Weights of a small mixture-of-experts language model, trained from scratch on English Wikipedia: width 256, vocabulary 17125.
Below are experts of layer 8 (counted from 0) of a mixture-of-experts language model. Rows are named up (a neuron's input weights, with its number), down (a neuron's output weights, with its number) and show model dimensions 0-255. Each number is 200 + 30 x the weight over its row's rms, rounded and kept within 0 to 999.
Before each expert's rows: a language model's description of what the expert responds to; "comes after" lists some tokens at least twice as common just before its tokens as in all text. This comes from a sample of Wikipedia text that the model never trained on. Tokens count by the router's weight.

# expert 15
Description: Sentence starts, pronouns. Sentence-opening words and pronouns such as He, His, She, The, plus list dashes, table pipes and final pieces of foreign names.
comes after: "\n", " |", "|", ";", "%", " where"
up0,200,204,181,177,157,230,262,205,183,220,216,220,197,198,218,209,166,222,222,261,252,236,166,197,156,156,212,224,166,183,186,182,237,170,206,216,255,185,239,265,177,211,255,240,213,257,184,192,168,250,245,206,218,192,230,208,224,178,145,155,228,147,227,196,222,132,230,170,158,237,201,265,187,181,191,188,191,205,224,196,220,182,232,211,189,224,212,202,199,187,211,200,182,184,252,222,249,174,164,197,185,198,225,225,206,234,205,194,154,222,209,213,199,234,162,219,172,143,184,155,186,218,189,199,228,183,187,182,215,211,280,237,199,240,171,125,207,162,230,209,221,173,202,215,176,218,163,168,174,208,226,211,192,140,169,161,143,228,256,269,210,189,224,189,208,194,205,215,130,172,232,208,190,199,197,185,188,116,181,239,158,188,160,177,190,179,236,177,239,195,198,198,180,139,164,205,205,157,178,231,198,228,257,202,242,192,260,184,214,193,237,130,232,181,209,237,217,212,187,184,157,169,185,171,221,195,168,194,219,201,203,191,205,176,211,183,187,202,182,231,215,253,163,227,143,235,135,239,206,200,183,209,208,196,225,205
down0,208,164,199,224,176,238,243,225,227,248,195,182,221,170,184,181,236,188,133,213,223,129,145,211,238,159,232,244,195,209,204,238,206,224,166,177,193,233,218,223,198,268,206,172,213,219,216,216,222,206,218,202,178,197,213,233,271,219,134,220,166,189,165,205,185,163,198,258,219,201,182,232,223,219,206,179,149,183,236,196,150,198,261,213,167,218,187,204,193,237,196,211,226,190,230,202,233,230,182,137,187,218,193,219,216,249,274,172,201,171,229,197,123,220,205,177,242,176,227,169,221,170,246,200,197,206,215,192,214,233,223,175,199,205,161,194,188,183,207,202,231,234,196,205,163,283,245,142,185,219,224,182,220,202,180,202,214,159,244,156,218,202,142,169,208,187,208,174,237,184,227,240,222,182,236,259,254,205,138,168,252,194,262,196,168,208,177,225,245,182,208,206,161,191,187,178,197,175,192,236,193,194,225,152,141,176,232,185,229,210,260,221,166,193,186,244,238,220,144,189,248,196,226,221,192,188,193,206,228,154,193,196,240,195,240,204,212,189,159,219,191,154,252,197,264,213,186,215,198,203,205,252,197,166,192,201

# expert 13
Description: Digits and number words. Digits inside numbers and spelled-out numbers in sports scores, results tables, ages, addresses and counts, e.g. Group 4, 2-2, three, five.
comes after: " ", "1", "–", "2", "3", "4"
up1,210,160,220,183,194,213,248,177,185,235,211,210,207,204,205,183,164,208,192,258,152,216,195,181,185,200,211,176,181,205,175,217,230,214,169,186,145,255,188,192,218,219,202,158,180,234,136,239,240,214,212,170,192,152,253,184,178,223,199,157,187,146,192,144,213,223,161,141,173,193,213,217,254,181,211,179,204,200,239,190,214,169,153,200,185,191,206,235,239,130,185,201,258,191,213,228,215,194,189,185,169,233,202,141,175,212,183,205,166,210,224,234,187,171,210,209,219,223,149,217,226,204,195,217,184,257,197,216,221,199,200,222,221,203,150,240,219,233,305,184,160,172,213,200,267,218,244,184,192,194,183,222,226,208,202,166,189,187,179,236,165,226,200,222,168,220,247,231,206,191,183,186,218,209,192,205,180,154,178,193,257,180,205,139,207,158,164,159,205,172,238,174,252,210,182,166,225,209,176,212,237,131,216,216,213,223,234,217,205,209,170,168,155,168,200,177,192,111,175,196,220,255,185,160,241,134,192,227,164,179,144,179,170,201,228,216,176,218,197,180,209,163,201,206,142,237,226,169,155,173,218,222,132,255,211,160
down1,193,224,191,205,219,222,195,192,244,233,146,180,146,142,226,242,185,198,208,225,243,169,200,237,209,229,208,203,201,266,228,219,198,213,218,177,189,223,182,156,161,176,196,185,194,172,206,175,227,194,131,231,166,275,184,221,194,200,226,165,204,244,220,159,189,203,246,166,222,180,154,228,177,197,181,205,170,181,168,217,222,183,243,177,136,257,150,194,146,252,162,190,209,175,166,207,249,235,160,258,192,194,193,238,217,179,292,190,183,189,196,188,205,199,240,216,159,184,218,171,217,237,202,232,170,226,190,222,194,207,167,170,153,196,214,230,249,220,190,189,213,220,191,220,181,164,203,206,179,203,262,191,183,201,237,206,171,185,218,180,199,152,211,118,221,153,192,202,199,175,171,201,215,165,193,244,176,185,237,200,232,247,192,233,234,176,174,213,199,226,232,198,175,203,256,190,241,187,209,195,252,228,209,229,250,181,236,169,167,202,213,218,241,203,203,188,210,166,202,235,227,195,198,186,147,229,241,191,276,211,183,219,173,234,221,158,141,203,192,292,199,165,159,222,268,227,195,218,182,238,251,231,203,221,208,207

# expert 17
Description: Nationality and scope adjectives. Adjectives of nationality or scope before nouns like footballer or team, especially in bios and list titles, such as American, national, British.
comes after: " the", " a", " of", " an", " United", " American"
up0,184,125,253,205,203,196,241,241,177,210,187,239,176,239,197,281,209,182,167,204,219,218,143,207,127,201,208,185,238,177,206,188,174,180,223,206,281,193,176,158,153,244,180,200,201,235,209,168,200,208,223,165,225,200,193,246,205,201,215,122,214,227,249,239,199,237,189,156,205,159,206,214,245,235,180,196,204,233,231,137,263,183,219,203,197,273,170,197,162,186,233,206,228,215,161,239,196,205,136,176,216,193,191,209,194,222,233,223,200,201,228,184,206,215,200,188,207,213,225,213,187,210,136,194,203,196,212,190,237,186,164,177,196,192,183,231,200,142,247,175,169,187,205,193,202,205,198,230,173,215,179,226,179,217,225,213,147,219,196,211,188,203,182,207,225,219,219,287,214,177,186,141,198,203,216,307,190,229,247,225,210,183,240,226,223,171,183,202,184,179,256,161,167,229,203,183,208,193,194,184,197,231,176,191,138,202,179,211,151,189,249,207,153,162,205,204,196,252,169,229,239,201,177,167,182,214,206,163,172,175,224,179,214,186,189,252,263,196,207,232,186,191,229,158,198,177,165,248,185,198,152,212,170,122,227,191
down0,208,167,185,259,220,172,201,187,134,189,177,203,177,163,188,182,276,203,190,187,196,245,194,218,229,262,163,148,191,199,242,160,193,216,211,192,192,243,186,235,232,185,215,173,179,208,248,208,180,195,234,186,244,202,169,213,215,210,219,212,260,184,224,171,171,151,247,243,243,220,250,216,257,177,202,188,251,211,149,234,225,217,191,172,195,192,208,200,206,187,172,225,222,232,205,232,234,201,192,216,229,215,226,210,229,206,212,180,207,210,238,225,191,203,125,193,242,187,243,213,198,214,228,148,186,154,219,194,200,208,181,252,271,178,204,215,182,194,174,208,204,197,231,141,215,199,205,176,234,210,241,204,247,162,188,232,258,188,194,202,195,203,220,234,153,280,240,223,205,207,192,227,188,181,294,203,173,214,133,209,195,262,212,194,249,179,244,171,206,217,269,223,267,238,245,174,165,207,218,179,181,205,236,223,157,210,216,194,225,186,188,175,152,189,178,186,233,191,141,168,240,234,189,162,213,170,228,217,190,139,157,189,179,226,184,207,220,283,220,142,208,203,209,224,189,202,201,193,207,165,207,215,193,241,198,210

# expert 18
Description: Clause openers, abbreviations. Sentence-initial connectives like However, When, According, In, plus letters in abbreviations and chess moves, as in e.g., i.e., 1.e4.
comes after: ".", "\n", " \"", " (", " al", " but"
up0,209,189,171,212,223,179,248,235,190,228,231,149,202,169,206,241,174,176,182,185,189,184,185,174,146,183,234,187,186,186,172,202,185,186,218,176,193,239,237,204,187,183,204,194,243,183,129,259,194,205,209,198,118,159,215,207,235,223,250,231,142,209,212,258,192,185,164,248,206,200,173,162,226,166,224,219,239,197,230,219,237,252,253,198,182,191,170,230,217,214,143,212,192,182,202,193,223,264,224,186,177,167,196,144,168,217,213,232,228,197,218,217,240,176,226,206,194,243,182,200,222,218,252,207,172,221,220,227,116,192,186,213,232,191,171,248,161,252,257,150,225,163,197,261,226,194,182,199,224,184,239,169,172,183,216,175,237,208,210,227,213,191,212,209,177,181,156,180,125,223,249,158,177,194,203,209,205,157,200,251,170,242,219,217,225,196,230,193,188,169,236,205,196,201,185,235,192,177,172,196,183,187,175,185,176,159,210,211,221,172,203,229,212,203,178,140,180,140,214,223,227,190,199,216,208,166,198,212,228,220,291,232,146,205,238,201,161,237,230,153,201,195,215,112,201,192,152,152,216,156,198,193,150,173,217,202
down0,199,213,184,192,169,210,199,197,188,158,151,160,204,211,165,203,138,184,179,202,218,227,134,181,243,212,188,244,185,178,172,222,217,174,215,190,172,196,157,183,181,179,208,159,211,218,202,193,189,157,192,212,177,215,180,228,236,153,224,229,194,184,184,204,183,217,251,213,235,207,173,183,217,200,170,180,186,228,194,211,226,176,159,186,230,262,255,141,178,169,193,195,154,246,211,212,214,137,136,180,212,168,210,175,178,183,177,220,176,204,196,212,160,218,213,183,208,178,170,252,171,188,223,165,245,202,176,246,206,150,224,193,216,246,160,190,210,128,176,109,206,194,209,190,223,202,209,273,200,243,183,188,153,208,168,194,239,209,198,241,184,168,231,191,196,155,184,173,210,246,213,237,222,188,218,193,211,200,255,144,196,153,195,164,156,178,263,155,237,262,137,227,188,208,247,191,194,228,234,183,123,189,193,213,177,196,174,165,193,214,167,182,193,223,158,157,168,230,219,200,226,197,217,198,199,182,235,188,249,165,153,165,256,222,222,271,205,175,186,199,178,228,178,270,176,199,165,168,174,246,185,214,177,169,223,243

# expert 9
Description: Table cell pipes. Pipe separators in wiki tables, especially election results, minor-planet discovery lists and sports tables, plus table divider rows and MPC, Spacewatch.
comes after: " ", ")", "0", "%", "3", "4"
up0,181,210,208,147,163,264,198,192,146,201,181,210,183,179,226,268,187,253,191,187,207,187,211,183,162,188,191,186,188,189,167,196,172,172,202,199,192,253,210,196,216,189,204,178,145,165,191,212,189,195,208,194,202,184,216,194,223,192,253,228,188,175,216,194,175,171,182,184,156,187,212,142,211,215,178,196,248,216,163,188,159,211,191,191,249,166,178,201,188,208,209,182,222,247,160,178,212,176,195,208,256,222,259,247,199,172,156,184,219,258,144,191,199,198,215,188,112,180,151,190,207,222,176,209,190,232,165,192,246,205,221,179,184,196,116,239,245,230,153,211,161,221,172,176,201,271,193,216,177,211,229,195,216,215,174,165,175,204,263,209,231,200,241,235,229,211,149,232,178,151,228,260,221,196,168,255,179,143,232,187,249,164,187,247,254,197,194,223,213,196,217,205,242,226,155,216,174,219,195,191,185,224,271,194,223,184,225,239,228,160,211,197,170,176,212,188,222,181,202,230,166,217,188,218,249,171,153,234,166,145,249,198,175,182,171,262,244,197,149,175,208,214,220,192,157,201,243,235,187,176,224,275,165,193,223,216
down0,122,209,220,201,193,176,211,183,222,222,188,191,236,190,170,195,222,163,204,196,228,198,207,172,247,174,186,237,146,191,231,175,250,191,185,186,208,154,205,134,177,153,175,166,201,162,143,212,202,167,256,211,174,193,181,186,222,192,254,223,191,220,170,221,188,244,201,243,203,249,160,230,219,170,203,212,146,234,177,212,160,205,222,200,226,209,209,185,244,202,194,193,205,162,186,172,174,206,165,239,202,214,212,258,231,246,209,219,180,166,151,204,224,170,212,157,253,215,182,207,270,187,198,213,214,192,173,227,253,202,271,170,225,179,106,240,207,176,168,185,209,228,179,164,246,180,200,226,164,220,192,136,168,247,211,232,202,182,205,206,145,183,204,213,169,183,212,195,270,248,144,185,227,227,207,197,211,231,194,207,210,210,154,188,196,170,150,192,226,222,197,191,240,201,261,186,197,226,237,135,177,214,220,168,184,132,150,176,178,199,233,200,229,160,187,207,168,182,178,176,198,275,259,240,201,215,208,202,225,182,256,215,159,223,243,208,182,220,189,155,192,173,227,201,142,217,208,244,230,166,186,195,192,220,187,184

# expert 29
Description: Head nouns after determiners. Common nouns after the, a or his, often ending a phrase before of or punctuation, such as career, season, club, age, attempt.
comes after: " the", " a", " his", "s", " The", " their"
up1,208,225,178,191,194,188,270,199,226,259,190,243,173,132,188,180,177,223,213,257,198,219,239,209,172,194,231,249,198,187,208,212,221,260,215,198,191,178,169,256,173,249,181,216,149,242,231,223,177,164,137,143,201,204,192,175,196,252,221,177,232,187,237,181,218,205,223,247,138,206,210,212,210,198,250,174,226,171,202,173,185,175,116,214,179,155,215,217,191,219,202,191,187,213,210,190,197,202,228,223,152,223,167,158,223,242,234,217,167,153,221,167,230,172,233,160,224,185,201,228,175,257,219,170,210,178,218,112,152,205,186,194,181,223,218,176,256,142,224,176,245,198,183,174,156,201,212,199,240,244,194,206,175,215,197,185,192,181,212,216,233,183,174,134,207,208,109,223,203,200,221,231,174,191,188,173,211,212,171,218,161,236,192,190,213,202,206,218,205,207,230,186,188,211,209,204,207,216,192,194,259,212,221,245,196,214,159,191,221,248,184,167,205,259,184,156,217,179,204,200,207,215,173,190,226,220,193,196,179,216,182,218,222,198,201,148,206,167,219,233,212,210,198,170,214,277,176,134,286,158,234,232,240,236,256,219
down1,177,236,250,213,219,165,178,168,242,157,223,199,161,246,182,200,200,214,174,196,216,141,191,221,232,252,176,226,186,255,206,231,180,216,185,196,223,210,255,176,164,209,226,240,229,178,216,207,152,175,160,159,210,217,217,177,239,145,231,206,213,227,167,167,204,172,231,175,165,218,277,156,176,174,198,187,170,222,228,197,210,186,200,132,187,180,184,197,193,216,213,260,227,173,200,145,184,240,175,167,200,182,240,146,195,224,140,207,166,191,182,216,215,212,229,214,203,229,194,189,143,249,259,199,183,219,222,185,226,207,183,213,222,227,192,210,171,189,209,154,192,143,196,249,236,184,243,186,204,174,224,219,218,232,169,237,233,226,208,188,212,230,173,170,244,243,227,161,207,192,156,198,200,260,216,208,198,150,184,192,245,210,209,248,175,159,208,222,213,183,219,208,220,211,164,170,211,153,217,179,162,195,232,206,207,215,233,185,208,231,196,161,197,232,194,211,221,181,200,150,185,196,158,237,165,191,251,254,248,191,152,199,194,156,223,178,235,205,186,198,165,305,201,201,203,171,198,230,164,298,202,251,252,163,200,232

# expert 27
Description: Prepositions and articles. Function words the, of, in, for, from inside phrases like "Fellow of the Royal Society", common in biographies.
comes after: " of", " in", " for", " at", " University", " to"
up1,220,219,205,215,194,223,188,222,200,256,187,169,192,177,244,254,115,162,180,195,243,211,234,194,215,195,179,217,135,212,222,258,226,196,199,171,249,178,186,182,237,230,123,211,149,219,168,172,166,193,275,201,220,110,184,156,257,210,194,207,202,168,201,204,154,184,204,149,166,166,260,241,172,207,161,202,205,268,212,246,201,148,185,192,190,174,226,193,166,194,203,232,192,135,188,154,234,202,184,159,174,287,186,185,160,194,188,200,195,141,213,207,212,202,213,164,185,183,203,217,221,171,189,218,221,160,209,175,206,227,197,160,164,213,170,184,159,230,197,222,200,226,187,211,155,190,177,222,175,185,197,170,211,147,228,211,233,267,154,146,228,258,207,246,176,211,191,265,211,227,216,194,153,161,212,220,156,174,187,201,204,161,202,192,197,215,186,210,188,212,235,212,237,204,207,195,196,195,150,203,194,184,212,204,176,172,183,199,201,203,208,160,188,154,178,220,257,207,208,186,198,195,179,225,206,235,189,235,190,228,256,195,169,192,187,182,239,206,176,193,242,230,203,267,175,203,155,263,186,207,168,216,190,242,177,149
down1,221,183,181,201,223,248,198,164,209,183,193,215,193,221,209,152,207,163,201,202,182,188,226,202,163,235,216,218,217,192,180,214,197,149,250,218,192,190,188,241,206,264,214,189,238,183,209,241,230,160,166,171,219,229,268,223,204,249,223,221,207,199,209,242,221,190,208,202,215,174,137,162,151,239,175,197,224,149,192,150,170,214,237,191,159,191,174,159,199,177,199,211,197,193,152,217,142,206,184,237,198,126,221,135,124,219,228,208,183,251,172,227,205,204,176,198,256,168,179,195,248,189,169,197,205,249,194,240,100,246,163,213,226,205,233,162,222,206,178,210,192,226,199,202,222,192,189,249,248,171,165,174,194,238,108,194,189,241,254,282,167,153,156,215,189,187,184,134,177,157,193,185,186,240,226,189,236,249,207,209,224,261,225,238,208,166,213,187,201,216,175,201,157,221,227,206,167,196,221,214,176,189,216,193,207,235,216,182,186,184,197,188,166,214,169,209,228,229,171,208,187,187,219,206,194,227,199,193,254,211,230,244,178,173,219,214,182,224,207,241,189,162,205,182,197,156,225,208,170,228,259,153,251,173,191,204

# expert 14
Description: Table cells and list separators. First tokens of table cells after pipes or spaces, numbers in tables, and commas or articles in name lists, such as | 2025, Müller, CDU.
comes after: " ", " |", "|", ";", " with", " for"
up0,166,191,209,192,250,160,177,200,208,221,225,207,199,211,196,205,253,232,155,224,222,163,195,208,157,120,219,257,194,234,191,245,153,196,204,168,212,199,162,218,181,182,196,175,201,136,134,201,191,214,220,251,183,131,165,179,230,247,161,177,203,238,143,179,164,211,234,208,206,249,205,161,237,229,226,235,225,233,229,191,191,204,203,235,214,192,155,210,218,165,180,227,248,185,181,197,207,209,221,184,257,134,176,242,225,209,168,180,222,201,176,244,198,197,159,204,220,246,212,152,172,226,153,243,220,195,215,177,201,158,227,194,212,259,226,162,140,214,182,156,223,231,171,227,204,219,143,208,214,211,266,200,206,258,190,203,171,175,204,172,188,166,169,226,213,189,153,178,196,185,213,125,225,217,225,217,163,183,177,247,241,179,151,209,178,177,208,183,217,192,168,222,223,189,193,208,189,185,229,223,228,217,201,230,231,182,230,173,201,246,230,184,236,199,171,179,186,205,216,160,141,251,196,156,176,172,150,232,178,206,163,253,164,263,182,225,227,157,256,175,202,144,187,218,208,245,198,209,216,214,216,239,181,195,176,199
down0,221,220,252,249,202,191,144,171,160,132,173,255,150,176,174,203,161,221,157,187,197,248,215,240,223,216,159,221,190,220,185,173,193,251,195,167,171,186,215,223,217,186,244,186,210,212,194,221,232,158,172,187,173,232,217,234,215,181,219,257,179,219,187,194,189,214,211,172,240,236,209,229,257,224,255,209,194,240,217,202,161,213,202,226,215,139,178,246,183,222,178,201,210,219,185,222,206,189,217,209,200,145,163,220,184,167,172,222,206,255,178,248,233,169,177,161,195,158,221,218,257,150,193,207,237,222,229,191,206,211,233,227,196,218,206,213,158,193,253,237,245,204,159,235,224,173,180,180,133,182,180,168,242,216,207,180,198,227,236,145,174,237,174,222,247,195,192,186,166,161,237,188,246,221,209,195,217,200,207,205,179,205,200,167,151,165,235,177,220,191,214,166,212,165,184,179,176,236,167,216,208,219,217,210,196,197,225,242,233,192,204,188,258,147,174,184,131,223,247,254,201,168,222,177,199,186,177,136,215,249,171,253,169,185,200,170,218,218,118,200,211,225,243,128,226,181,200,222,241,204,223,216,130,223,174,208